{
  "num_hidden_layers": 9,
  "moe_layers": [1, 2, 3, 4, 5, 6, 7, 8],
  "router_score": "sigmoid",
  "balance_loss": 0.000977,
  "balance_bias": true,
  "init_std_router": 0.0149,
  "lr_router": 0.00206,
  "vocab_size": 51237,
  "norm": "rmsnorm",
  "norm_eps": 1e-06,
  "tie_word_embeddings": "early",
  "optimizer": "adamw",
  "beta1": 0.9,
  "max_grad_norm": 1.0
}
Below are experts of layer 4 (counted from 0) of a mixture-of-experts language model. Rows are named gate (a neuron's input weights, with its number), up (a neuron's input weights, with its number), down (a neuron's output weights, with its number) and show model dimensions 0-127. Each number is 500 + 40 x the weight over its row's rms, rounded and kept within 0 to 999. Numbers have three digits each.
Before each expert's rows: a language model's description of what the expert responds to; "comes before" lists some tokens at least twice as common just after its tokens as in all text. This comes from a sample of Wikipedia text that the model never trained on. Tokens count by the router's weight.

# expert 48
What it handles: Main verbs and participles. Past participles and main verbs after a subject or auxiliary, such as had, made, used, played, hosted, portrayed.
comes before: " to", " by", " in", " the", " a", " as"
gate0:519538565454492528482474576537566517474565510448529435535555555478485517488484477530473596514533489565428535460548466474516475462447543400491490510501443496467458507496550513440537543497505507497548402511448495519509516562433470510567452496483494526551586525515518547513437508509534500503535487518522488516446541502510548499478493502513509522545426365517453454485581486494488525514527
up0:508537529510561523554472585494588489489512473455513427466494580502441517485518509549411504521433461538420568437523498485511464501534482486455482502498537457482575448405516534402588500520506534501509407512574474491494464506451502544483468528450540550536591534541481579505460546496481491473476495547549436586442488516556534569464520466476535488536499429489488472498540557441601473511518
down0:466498498538582465515512484476500464464480499529593539530538573463492446523469517551453468500511474411500448572493479496559556501467456523454511437469453464454476468527537508524462436510482519409497541442470515492413511491522517450493494525514524441536509576505514532499517532432533503523528446481466487434476492436490495446474487531567455555544519408467514496506490618524533537438539
gate1:460494520527516481494488525439407517477469500521555528440500452473477579508468501536520477530560494553525488501490533475500499526404557464552528462530538449459440470536466486511488440442545517564409511561425470475518461469559589517512470419576539496564487488460600522492559480531545568517468522524503464489459458472429466516474511503509450479485494479454519520420508499488439551517464
up1:550466452494443469563487562431484450480564514498520532548537506430465552489531510517553513504416624590521417528506476483488467544499517471485478511507498452493451527461513500433464539476461456480542449489550482498526514435511501477548588498483546465480536530548438449435488455519559497487535482460482496556540474506474558484522566478453429520432516534446536421591496629550442444589493
down1:504476523508565513526503517476509459489537474453513508421405505531479509511433462480520503483531485461492497524547540577497485493489471554488529461489482502500545478555528506531449519468486521544499489570445592448451563543595476544524405509478512488518515552503495426503473529461529576568522528503548466478480504510487577504460475441518531533607512603513524520499579500549539540574512
gate2:520490493463474448490458523510498475511504493429537528454491564425526469544430559492519494460472498479483519507543481503492486445451467539485469493599431505520565493469509495515478462495535494523486445496447564551496496490442501475510496410499529518481495538537532501496584524529473505530494483512445457529450557509564515546528494486473496490563477584494489459494564460523495607472542
up2:482488511477515454504491534509547472467454515517464424492522550544445444451451457470482464470535488421450468540534530504566457446488478551446506520452487508461508471446520502532534448498494522509469488548495593526544531560442507496528539460510477530546484497534501507571537539497566480537477549460533481521549561480516544538541445504481527540487481589521447539534468538588534515501523
down2:546556450501484526490578522591552436563517534491528416491506534602501521442485544494511482477516469535544492561556524553433480436515469477518558490541518551502474527477452489491532493479480503389505522397539502544503563468463508445542513547460554554405556515481459571531479527454537428504512395476458527501519499473518512517501492496544537486533437448467537428516512522482512463469491

# expert 24
What it handles: Ordinals and sports results. Ordinals and competition words in sports and award text, such as first, second, third, won, Cup, debut.
comes before: " |", " round", " League", " season", " Cup", " team"
gate0:453460523513486533499471493460454553485463512531514464577474492529518450448488497456486397470486543524504453472523463472501464499473532502510470520526558498426493497595513520472513474469545559459526493542536484516559485532476459497447422530509498482536510500475499489508526430491571482507485508420520462547583505503514560502496505460438450506535469498575503485494478476421515484484500
up0:546532485518454522545548522464533528493500537510544401480477591542457542518441516431461514477463515458468513493497450575494401564519559549524535527508415534480487496435480463500499511496539477512484496477605574468552550457496545503465497480487559575457495541573444569472516541457560502551514463488501525477545533527481487605411545559552505527529470481531530516526461560572592458499483
down0:501465546492542469506484528498592566457467437515522521456521499497532419561594530498436474522449562532460455519489451450512559553480527449478458534476565561521455561589521486555510586532501473534491447528521440467485516514502516517578450516470457431560494490443540499572505447550494422396430471502469526521516509481537514460536452542513451440491540464528583444493448515528531495528538
gate1:478498507524563477499548454530506541480462533503585485505564468550451505494489522533414509511546491476457544517485504556487518460519532503485500508529541472527428540523428533458553436445548470406532486442459496464534446547496486490470496555505489546411455509417449508501453523478565491489537487447555508538482540505448516558535460510428497491486498504487399437501471546508462495467511
up1:492500432499487448491443480445539511490498490479476479419527584461455504530493463451509525414524519503525536499564464491487462502467531532472518480515488491547429435451505499516479492491493539572485508493575460458456479477448522442446592465539477518422513494555548488546446519567543463454363536530548529472490460466531497539499512502504551536490479507589515517517511444491510392453502
down1:489529473519470548514487475515563486545492493473472461507526433459557457541553505486459419498449542482565480532635497501484471461474505471537503547569422495489508442504521582517459519519525482507523545488458459492499516496429488495458431493532483528528505512485522468566544523479611517544498486449478454491492508468556535519470554465494521490476508465530509541485509525531611513562460
gate2:498513496500483501512514472511566491566464439483466472491542558568450554494455486498534538524492510444527516457509556519511469422489542515523484535517450507512510462499432563488455545481492507525500489454474497504466530544515490383530543513431483541520557510436528574491476462464505541487465516502389488480444487499502426430525517495457485479479472518512525455449540496496472552391398
up2:456536566493562569496588529494521481479534497541442583510401476494514503475448457526476509419539459478446466548516481482514519512466555507516466485575481503509499550484556495505509510507479513500484515523393484538529500479526465512494532423543427480435552445537477418554498543484414446495544502534499480494448568511524478452483461542494523489494474488494548511528496455507564551589543
down2:477474471510483482483496514444472515524555484514506442483473513474479531476463523614532531421469528455493504438519546410497475482623441556565539491494454421540540517469489490521476534476539552446457509494470606523480477534561511524520560539514542488503469458445528516485437515493457449494481489471455518495475470527452521490477451551482514500547521464448477490460536550479517588482433

# expert 9
What it handles: Role and group nouns. Nouns for roles, units or parts after an article, such as member, team, son, player, President, head; also Authority: in taxonomy lists.
comes before: " of", " and", " in", " for", ".", ")"
gate0:474430492502544412535570480427470512479488460500495551464529444536486413522455478456512492483481590531467468567534447464532495472558507480522492561444471428515496468492560519530422450545400471489510536484588440525526444486532524543499568508483493457554366489503522474533524540500523543472466455534466505447530464513478507548558524498485466489481528504455458528491470456508475488544454
up0:457528528479536538462489483420505485481564517552496524495575475494486536475501419424501528500528400467508460566488453493529530508467492417517438482527472432496569491554568507558524556572444526469508469500473478535455478544491513559583514460470478525502429510500514542527497468509437482585497573550587536531462554503461455529442504487460465519470565448505475500459475556532467531470555
down0:528488540481522482542429525468422543482581533541503409508466491505451472519507473459500473476437512486519507565449475433521500556536522420437430535489526533452511470465522496539498424497490379470525500516538472524538481478426582439434549516526473502487493528492521487523579477566562491452528521495553436480530469491463562495547546394408557543510526482543487517567438537533562519483470
gate1:477464534537523502495583508410536455542413468474464508530514516528528459496480487549414510517450521494473492480517480469447481524555552562523562496457434489532459394478530513511509551510524488486445467560477541475492394536472483487535463543484476508519440467491514581462455546510413480556467543571524536538572504501527471519507536531500494398442508485536473423479521477514472503532443
up1:583501434470602473518403474551429552539512518484521417491427545459475524507412518562460519512545553512499516452525488535483524536428487526465474504506527515488438524509506493477420495471455549490513472503532555458486565486467466475481534517503583503515487500567484425508530467473521566485528517482473459458474528476535477553551526435431502555550482499509479590488494495479436491527545
down1:519437417500500484499498410436514538489465419458511521482518502494486463456495523481532447505506526439590505452536467583512505512503466514534494537474482458499542453443514492534488459483479520501517471492455473471539534456528561460365542488494511456524503548512491488596458454473466474523502432522559587536483474520485537480493430516574505439467476507535469540458475491441511430577510
gate2:513408460538432490478543423527469519524508449518518449469469471565433486496447514453517553516535495482484464460470526516543458541505516531516504499461529522436464528482427501557479509455519480488556520450502522411502451444473509434470477475555531443470524494405478515519490438437546397477484536524423479550509425524504458488508435468532510533540500496500498521486529540466496446511508
up2:511448513529526565468491504438520467538485480496477446481572486471485483524482506451597451526562478537529461531547568544598481555469504534499496476420528441470465471558403474508575473475512495396489506452430478421518394540454606436500517457528503471517497534484439542479508549516503473475486527591489467506495399501523515436541404494527462537555496535511544516569477501591516482478522
down2:517527502533437576448520500525468472521541518455510522500460503564387493416485463517491573446508469455409463428477477556571498481495415534552517413407459526547460493492449482484486536481507515509529555529506496578458490491476394548508519492503552467513532487468461512502467476465490464529530523504522494462509558557522484508499509514494524496423462496560519521498532518523486451537484

# expert 29
What it handles: Sports and statistics tables. Pipes, numbers and column headers inside numeric tables such as league standings and election results, such as L, GF, 0;, %.
comes before: " |", " ", " 0", "|", " 1", " 2"
gate0:557482479455509541430492429455516442534519580488518499494462450488529494479473446493535553455584475561500586499492544526493472502433463404524476529504472538524474535578528565506448551491487505460403544539495539454487402498533441500501518513457484410455508473516438586448504463532586498582485510451492478540549477419442517440502502466520483583560489465471504507422496496542528517458492
up0:488534515494501508533472600533469482512468534497490581490457566512518594484518500577521477558428445484441465491443528516476553487490509561447528520527487525490571447518523478486531491525483474515560475501570577536485622447464534547522450473508528533484457568466488465517495477438430519504538470526561526517468520553510512487517558514550522523487519481519545447525494447530483497508443
down0:508499481528514514474540497522480501533473486451470449451540479556472506483492486394430518441479478493494527553468540501464488454506579543526526530496448439462485484368506507420492521494487546526522453503540489508515426522507477458478458451485518500460536525494444469579535507542531572508480519420494525490423509518511512562523564486449534538450538589512479472507454593482486483474547
gate1:485501527468472467462533460469560556528482491535563487553517441575530480448478515493504502491523487481530479463562523556556449521423424500461480467510569482460543485503524489495448546522482541525523560474487444529495532565524445524505529504555468506542543471490551475515482405533535495512467458478524478479484431539466553568495489485524468509518533519525463479461489455570537434506523
up1:501467496495460494577500555487474447411476547505448563523479533480536523474544477502487506591505487519466543532430519470516618466478491507523499510532497456523439445535464424514505398459509463556461495489535513518469444432502551542474437432476527522440416507618438539464528530503449422473520512559527522570536515477535512530507551485566518572466553461536501507558426499512457532468442
down1:514531561463516478522489506483516521524491512509521460508537437471517473527508444545513467540627525576474492525468604456472460491522570492574472511471489459527496466515489504489558538450504467518517561502510496519487464570517591508514461502494475509504476450558535473496541506483493476442475487490498500510471533525473476509582450483473542479503541502442470452489463525497402445525516
gate2:447508440517517448621430510489552482476439456571563436444533534472468527475493468548459533456586538531490536503465594455498475437454538511502595476441515609513420494467528570464563538490420488460497553476527508494446436539505531431529505475501456515471457510495509531506468514528483537563463512460504450491542509443520559510514503502494514545526514491531589529572485535546537517467524
up2:482488496524470532506433554389521435484503509605461450515485467477520485486470593537474531469526466487469455555511546434560562539438437521474439504450563543512489522420418465572446536500538470547529540553475508534564448484492468477501472476497499489488504467479474449475573439419526489536466523449531520540537505521558497471529442483455482481507458478441442484537525426510455544478559
down2:505515505520541482482460490483448519532445533525443533496538526444502574528500493562412431472618519523415509542531458529477500564534525562534543446520473472525546533494455496483533498470491518463481500508388512509552503540574556457498466548481547501469466430549500406434537575563504469424475448478482469422530454542574546545509513559478478445493452559557508504456518523501497497486490

# expert 25
What it handles: Closing brackets and quotes. Closing parentheses and quotation marks, often fused with punctuation, such as ")", ").", "\",", plus list dashes and table pipes.
comes before: "\n", "-", " -", " The", " ", " is"
gate0:485527564473514479530487479489508511455476514479530494504455495505481431465571534561541561498478505508537502503561427482477507501537462448525450549537447534565489511464495438485493525529443496531508421454577510564466523475515459543532526461478574498493488502464493551480522480580486444434469473489492559521586425476463477548523422569522519468511558485594445478416549526482522577471488
up0:522514512444619535508432464497470499520492475502482521541455519480519499410572562531554529462404482512542415500538460537499532462466501493468480539570477527565493535482531476534454478526495580453489447499467514535484472548467485515492493486475537429467534520529502606501538409551437475449503479517583503431462403484526524529517469561508419501547535493531448475488528567506487511497520
down0:453499520441487484498494504536527416507406451490494533535515528421479466608462522505503473483453513476494507460535535499523336536470510534486424478493484452475531440408472487498394478543486469501512498391496495476510547440476524517600482514507512579512478596460541486572484527497456612531537453473544548431451593550493508478483503548585448473528492538457474481487545524558512518550500
gate1:459502443498559513453504448494511492533552495532463531558510594507497494565518504555474492503497404482504431504541464462447530534500463510483499526525515463499499441446473527532512496507489517468473487536487529469459501541524494513527560505489450472443498443507531533481488585503489505434360520492595547521463465551445449521533473534486509457488487525514446474542565459430499405529529
up1:478503571535490454433513544536555482502436560442416530459467542458549452512519455452478567529526438483569494569513451549489519470486441496525457558518508516551485477511473503558480473506526556448532486440464482563513556470493496548557478460469551516445487497533484550510530394535464485522423580528463496482507423491494536469497442520499530445544527523544508504503533537397511564493525
down1:472473547492546516507543463495412536477508482525503542464509499509432500424464539485547489525464484519514407501482438511473476417434485418523489527538550516534479550408480487427470507496477541533441472420483438499464461515429457570522506526441582522480568568506500570491447486561488483516400533523510597476552451505490539482470457505559525420474476517511422526450495500471499462580462
gate2:508515586461484551462525498517455507486488515488409478496445582409460543519514476497478512424452475504493479463515459490506494520559541528509478508466469451488536503512495513489486457539549508484509495480544602519448460511509457567448472596489508448449514510476537534473500509541521541560510512522519476491479425526504535539526548490528515557553546516532526415513491516442606510479453
up2:555510469503425452593531514545475526440548536547543495474476459539496471534508548458478488539502543510499553528436462480530474458499496501561476441528468542553448566400530488490506512489485489524529524477518496485474581519555491492467463416514430553519491450496440409488518482508514508426483546521476479516495532485495521520513478526411528522483525406463482557526488506542468469495540
down2:537483549455544545513494493492499544448432557482518484452475500483434401568540526531421508500488506478418493445494526442471497536499552524502497496498521527460556520508514463440483405459528468527473482467586459508505556531489516536577449557556490527473417435518535444447444507504507558541491470448455517550516555499496483528512528463521503524434572487509464439549556504565512543491449

# expert 16
What it handles: Numbers and list values. Digits and decimal pieces inside figures in tables and infobox fields, such as 802,988 or .7 million, plus closing place names like Wales, England.
comes before: " |", "\n", " /", ";", " –", " m"
gate0:468481498517570520520483518464460472527524494546493501513483550480526566529444486487509489526425495530415540452523466545518534500475524479484493506466492485426526533566558388450450534469463378536509549435515455545431417529446492475496506506482520525548472420479452519462527458462497541534521480470523467456450526504398499541503510479569519563470507502453476469551494444554488454494458
up0:496495538564535502501505535474480495519480514495462498451503545489536558461450466522531485465425483592455474498546462564494519549514533521474489489470553575402508470518450385450413501550490476491559524511481522517496455541426506545425476535557496472532549487542485463485522434463470511460452557482524460460466531524461549517497549421586490515472521553473483478504458545472509466466499
down0:501476448522441535436483502546557428536503481468456542510563507515480531459477516520512497508525501518543575481519417585531462509551502516551467527431474510495398417489489510492541497472503524456475489412491508488467484486471433509464490507472625570436520468564494487474547496452505535563579521499527401444520500541512477490498555532504496537493424539488575551574512521514540474464500
gate1:465461453535525461445525500509479485510465532434439474479491460480564526434541446487434526534594504505426462534485572468507517536470464497509533522517594487570535574475480487479515500539530476500469507515467535518511432475504511571432454536535472504505466502520478528456555454471499468491519528526525529523576583485422498449453499504463529447511526448503513453443418521512476514457461
up1:538507505421452504606412523525547485467542494504523550476485477504493536513522482595565523562431497543545472415474537490473534497499487488465614472478493542440455528449479553519525460543496515544473502525537476461474564444555483493533485472481518516552550504525488481520440505473504499529527438458489472516466558478514506509481510474570512564494487480548470530446545503492505518493439
down1:493461492508483443463509443486421530574457524510518510501490530543531496505482522532447509567536530523536554628530563475577501583491513459547505548495494526418534481462477551480492489489417493513521603531481518564546538469509498460513573509546520551499493489442603513487533567565536529502585484507486411498511478510447517466489480538467520486507547418578577525517463487490541492567453
gate2:565500549456495521480492538491476509446466481496547447526578577479578515535605423481508535452490459486451491480546543469524522485526531476591423460462530464516503537433511519491492527517484529462443497496500579516482578474503502475449493501530530499502444470475482498502525568482519494502484440490513519500504415550453506566554508497472533545531518438500469550564460546558415438487493
up2:459509481504440505490493503510496458528506547549460517551540451511501538446554489493562457485464461572398523412516539441448551489467458453388441525541513509570443525545477510484455476426569493487447453516556508537503438480442495393468512478495535535455490522516421568516501502468549534604565539469473511532568530457485538447529504474509464521565535547489530472571487494431459473477461
down2:545486510518494502517519536491544486507498406467515475485479505475511441482477458444478544612503530541570577535466464501546475502549525469472412535419490583518469446503521528512581429489556556550541458523573454443487445519454533458447492475487504526501490497488537442537508472520545511560512538540449497510472572494523479511500488565468534458618571430561514503508433514520543564486514

# expert 60
What it handles: Copulas and linking verbs. Forms of be and linking verbs right after a subject, such as was, is, be, been, became, began.
comes before: " a", " to", " in", " by", " on", " as"
gate0:511528479464414520565452529513515485445483500478526510543533498455544553560508534443463507557523495514422466537535540439534478483493509484373559570514560526591553517560567540461475499519594465503522469469411472484494502545440492502490472421527472532514515445387502511578412469475442480436536452495580493501543510523491538460565454530505425479595447439491525530521507497581433501473491
up0:431505521480503514518531531531558521533477546482544487472545437539499410481487559568504488482461480498515467523523448523465458533504510530490439507442470549431436522419522552470545488513388431554446513532509518530603468552516509528545510453528437506488455490558596533442539513502498445511445512480503435510463494433563520539476504423485484523389552517467550518558488543534530420503480
down0:538478507514526493507448502511532566555469451480526472537540544473546431471465474510578544582471482462450521532456501464466529508514514521543464489483451546483507542481520514536577519522420467372470507434499476551545538439555551499507535487493537615488532460477505546527537517507559513469509531529467443479489460498543484561499496525450460495457490533540490424514493557507521541503536
gate1:517501514511480563498526502498484496500421409532466504480461468436534457517418512527454517460502536505534449543483414554508450523519464550507498530501413555458510524487475506544511488468510502528494498538492471588548552575460510471543512573491499519503546478459506493507417574489509478581430514551476488494428497548527486523401455501511498454509570539563465488427517500481512565445549
up1:440486535540478477528555463567444513472547442592542472488524479551492541518488459480485430484479583503604509517480461491537558549642512476526578499513529482535501534459517459473400353488480496516531505458485498607541563459431491486484492514467496441487527523506473462493469449486469433458450520463428536538505479488460515453485533502435524452524560509532524460457498533519504548511467
down1:430462577447533463571480553485432560456502506552479508450418538526534476514521549532477518499457526493492522496491581492539497564439449453468515417521569457536497592545538526525417468539532513553474433511443515493515453452558463505512528508509501513556531410523495473471503440477419475455500512491488517488467502476549453492436433469444490538551545480491502530497520516504528563512518
gate2:505530459548541504521578520477489542494478497464548532486511469561476510471508527573524483515459436499507490516488485558475567503504523473523501553521422496461517548526509459461432503523466545450575588505540551421537534466517520477390498480481542488537514488540416524500545517530609556449560431554437567469442526508497461473437525499557532495496566498454467492640372596442473493494516
up2:455451502483466487478416450547537526474482486508456503517492537484499488532462419444446564472506520468463551474477493436447526488503559508513552466525501523523473475436524500563529493460555515544401475474483453555489495523509471577551477510501483526467475483456528516459478422480388493488427556501553444435511449480448499586504508519446587518530449501521530568391528450495456538488496
down2:459493511456511451510450470514595563552468478523477541562517461493541491520545462514474517512512525489509463512512533528578509506510497478484518451514524531509510481511504495517519452500505461526473456470475563541440542479528488434518500503555505577455520457524506526529530489510481545469509526457524467393512460525493514486521489528543472663522461467543486460465527451494541522490482

# expert 50
What it handles: Common nouns and object pronouns. Common nouns after an article or verb and object pronouns, such as him, them, work, land, control, access, team.
comes before: " of", " in", " and", " to", " for", " was"
gate0:452532488453481492490530489420463445458499514550476462455504446500441550471498431453591529537488545534483454486501487470534497466495499496450469560514528561513518510473457467477458469476466476502581482531473550455513528518504445470555497468538507500452581524480562500574474507541501579550469523431589485486479446474489513492539470502510509449446501470510524476572549535594473538540567
up0:456526503453528463561469473469499492498522495508502446511540498607479541465518499503504524508469548528493510475548493470485503438524504466542520495554514452528516490467556621437570520515542510501515496435530555449534532507513467516495528460526475506450508496528496456514561526471568515512502434490571489542537537496543518485498462477553569504468546496492388458451571542564511422544509
down0:461568519493531548493482518474468491480596513533539523508549509511480553494466510531457542456528491407494547469444554471499487542526537535501523442476531401463428488530509461495455524473506534533500545528532569557491418484537550516514472492508469471499503484517475536479532481470440496424458445522490508453460483519571491571472479509455488457541493470473466469464542502492489569476498
gate1:526501493491499443458480539503534493474511508515453568481541567439528522504548502440514460454512541446476493484491515478519485509454532519473454529547506510443516516479493553517513506515472510462452483525559500425456464517454506490505527523434525451517497518441484410449502486442548499552528504427554489431595489496434519445509480361493515497550542481536600476514458504534474417531523
up1:451510530493518533534478463522460489522511497481476476530488439496486505532410514554470573493491521516564488508518471476491453528556438442544421513524569469496482516485491466467445512470445481549435547478540616514481517480540502553457523486516506512433497502575511490514574499522513457470472551491547531364519488525494512472432558472447511508396505479428548502476582465484504446486566
down1:505473507485449418527415525409427591467524510587517471460512508513461471503524538495478564449486521489514453505512470509499496527457512485502509477520521514465444504408486557512526572459511441510467442559472450542464522398444473456550528565544512496487530442463481530536483508536538527492531488473415550575492486521494509472466552535510532553542539480446557472491475461488447470510461
gate2:522521428550491432487481454546508511463461526494519535536475535519505496532508612472505460508528549471449502467435452494503553512542499447538522549520490510499480538521456488442520455532559523523568415532611508537524569485518469487505462485444414608510595547486506479512556461473507509459551524454589506572543489498495515510565507549481476485428539446467493490446465485496511548486515
up2:483476540488443572530596541534535482524514504506472468520515529514524517490515388545442520494495473499495477586521529487552485503521607487495467510506522420514493487497561448506417514477428387514450531475495527536515508438438483630461540515516528496483436458526531564432499456563428447495528491476460533473552524487587494485439524558510571459574527484566548492471521516491497487549450
down2:435489504540510526498548464469560507518427454494528521482521469448498479557454524523523469511461417491437424459509543529531521515459510452542501577484475524506563470514578496460523565516489529391537407386440476485456466534485438456482521524442496474542533285459528495511472485548508541491500432513492514510522505416463502439461500496547558550494481514443532529497453529515488538507485

# expert 21
What it handles: Table cell separators. Pipe separators between numeric cells in sports and results tables, semicolon-joined scores like 0; L;, and occasionally the.
comes before: " ", "\n", " 0", " 1", " 2", " 3"
gate0:479485485509509431500480439481518495468423450472491446451497536440520489499459563515525463541484571455480466555469543555439531470423516568508451471468472531502495482503472477587436492514463523484519555435444477568549530540522553502499516500564490567471528468543495519403571530573476529470510450493517458479460475534522535524528419537524481597429564487535531449438511463489490532509490
up0:486523508471488575514507512489446556484544518498523517530476562456515555512498464499468487545571502442504494488477507467521511479528506440529502555492470403521492515453554494493401462499478458561495528542568417519469461491431504449523557514501544493534445498428599480513481479448476474503520458467518485584536548510408487578425551483522534515526475517445429469451476443492452506484470
down0:545457485553530487480568415482414534560525480440526545462484459494503461501471504509477485518459521467430490515556567527482557494483468467451577508455502494534534539538538523505501421474468491499548496449478506438527541497542468454492474512542479494475467469527478488489465456554568542501491499530468502449466485503451510565530470493560500459456502512510481456445527438506464591523493
gate1:426517442470506500512448528481528457507508496497520454484557531466436468488477492477489593494442509488521528490453508512468554466462496473541496513538500488566411504505473495438553462497493390502508491514559520490522400446470448395469471498510581501470453536480482497480534499546549514551544405464482496463494525448555471537556485536581512529543458515460538516545548564490539499566578
up1:402534495521481469441500493535544490541507430494581431448526544499444510426472540530476442558552482501541569426545529489446558496532459418515519575498511514477460454459463464389504537482492448545520526514542479454531440487480426478495446514551517535449465531477542612527533452496537497417467483473451562503494521467490480521494526478516481562445546486457522502507467482503571487494524
down1:546494579520458461461516474533461423536476547467472436475498478451472540480514464483572523478463437509398523518517479497524474437475491585467455431488497425475537498530440506486488494574424478499474558524470493501516520428503540463524519526489492448559461539509497508442513515575545440555401536517483507465467436536503494515513477508509494446525467471475487465485499499522489419540569
gate2:515462482550512481497552518561550459521486500522505480517544534522515537513457463484512503479498501447404416486514476451521503482521475592480478470534538560471472435512463546434471477481483412539441446567459526438495448525411477504526495460526463501493570483538550473486512548451491516537494517515508430539516501475521412541516537481530512557529466465475434552502469434525512532514522
up2:467478500491544529477469468467482490466522480561539548579484400525520543535515514519523501505452481493549435495480530542492504533462491539516470440503566584506446513514488538615591463473554491491551434520540494506499565483545447504463455528519428481535528455476543516540502479540518482434477478539505484443423474553526538486516438426512489434493510539516510416516464538470526466507538
down2:549504525470590472495478439480449501490495479507543511459485515526527434491560493494522511523562401501510599505494489543532539524489521482492525525454541531477460478508474494509519447492454497501551516469500528599533487498488509485552484462520439482555484464524462534451457512517514519520554526475485481495523568393522478505478545492468440569480520512455488520571569585514494439505480

# expert 5
What it handles: Table cells, foreign-name pieces. Pipe separators after numbers in Wikipedia tables, plus mid-word pieces of Japanese or foreign names, such as Nob-un-aga, Hid-et-ada, Avic-enn-a.
comes before: "\n", " ", " 0", " 1", " 2", " 3"
gate0:459461487519591453424503460491456458574500485558445481484475409511499463470479506529480538404620527498542540499488559465532492497545448422451447467499400475538571513513449468521490507385483509481483530529515504486473469458448508488502453501430451500493479513487392483440583497528493509529499482450470605454479468463513394500480478531489490466500455540551528486528462492542461505509448
up0:527430445486560505454570548466481548498502514497469549517499440559456537539493521505496493493446486535497445524546530568468459518548480508423537427565493513453515466500415543543520495413545460550543504452465477473545546455460524459507514483468506452446512452530492485409483547477546453493554536500482502449474450520521501405425539523459547493468449579441526495538493495492515511513525
down0:530468506518499548499503471489414487492518488467503556440493560514504489491541513488487468433502577531514530528513468510529542484526490482461461512578460455440510525471483481506496434542401516489499489458462361492547486536574489471556458576505508499491579569535507428541489502552485501542500562517542479498508486540536492503432525490490490544518517523494473564473483622500510501562497
gate1:477470509505577512446555505469459516529539464555520493455393427491579470431431452414488519474540484526556487520461493550473450546553471529486472550447552488464352431512473505496420522515540548484534464470454562479459550576432567476564578503523446496483601457503476520537512488558491489543448523500498545459494488493494486491424462554525517511498498511471548564471506457545564511510528
up1:501505509516489467580478480492472514472494524475448545451538561513444536540534522580510475543474504487470543554598474484456559474480564534569480489539461469523600535502479490533521414546424461573510472486504496466506494445523486544519503522466564527485443587483542469485496543504494502516507510449523518513543495501562504539505543546504517474520567498507499468503463503417529506486477
down1:519452546446537535505519508533525526526462523441445452553518502446438488512508517469446527505548478455578521530521475488491433546489542539523505516514452513529480529461469487497549487487511454528432507515630433471451527542586476480465490485519572544490513471461555538470528467541509554452482493477449470528522552443477578540505473519544570532474560575482536525565481513498519493496499
gate2:477481531565483474437554488590551485454491516495526503531584480451446382533483452477541535546464530458474561555483543499494451468538442473491493516430482497521484399494436469489553500556431457463477569576522436518511496540537513449532459495506531482493500496520515476413520490487509479476452484526463508517548480461540429508457519380482516479463502482513460515564509460485507580505472
up2:471475459535497519522492487461440529457491412570493532429483519491471489407496535462487481493512427508544540555466513546483509523514491564465489450517542544479490402478549428498548465522455499484501455528478500420466583530572475531488591468484455533495547488508480595437539492554514507477507489496502456506457489473478502453424523455505539486457495510525551500536451499451542540501572
down2:538522532440452545507515523505503499502469531490510576521522513500479527487466467516528464522509522532549535474430526536563554456533534540528552458482475480468519482508529520475530514477453475420492420522454473528541568446494482496426479521472509498471522459519573489598415464477439477533445491503486479518500448511508455531502555477489569527479458457495441509499500488534517551561467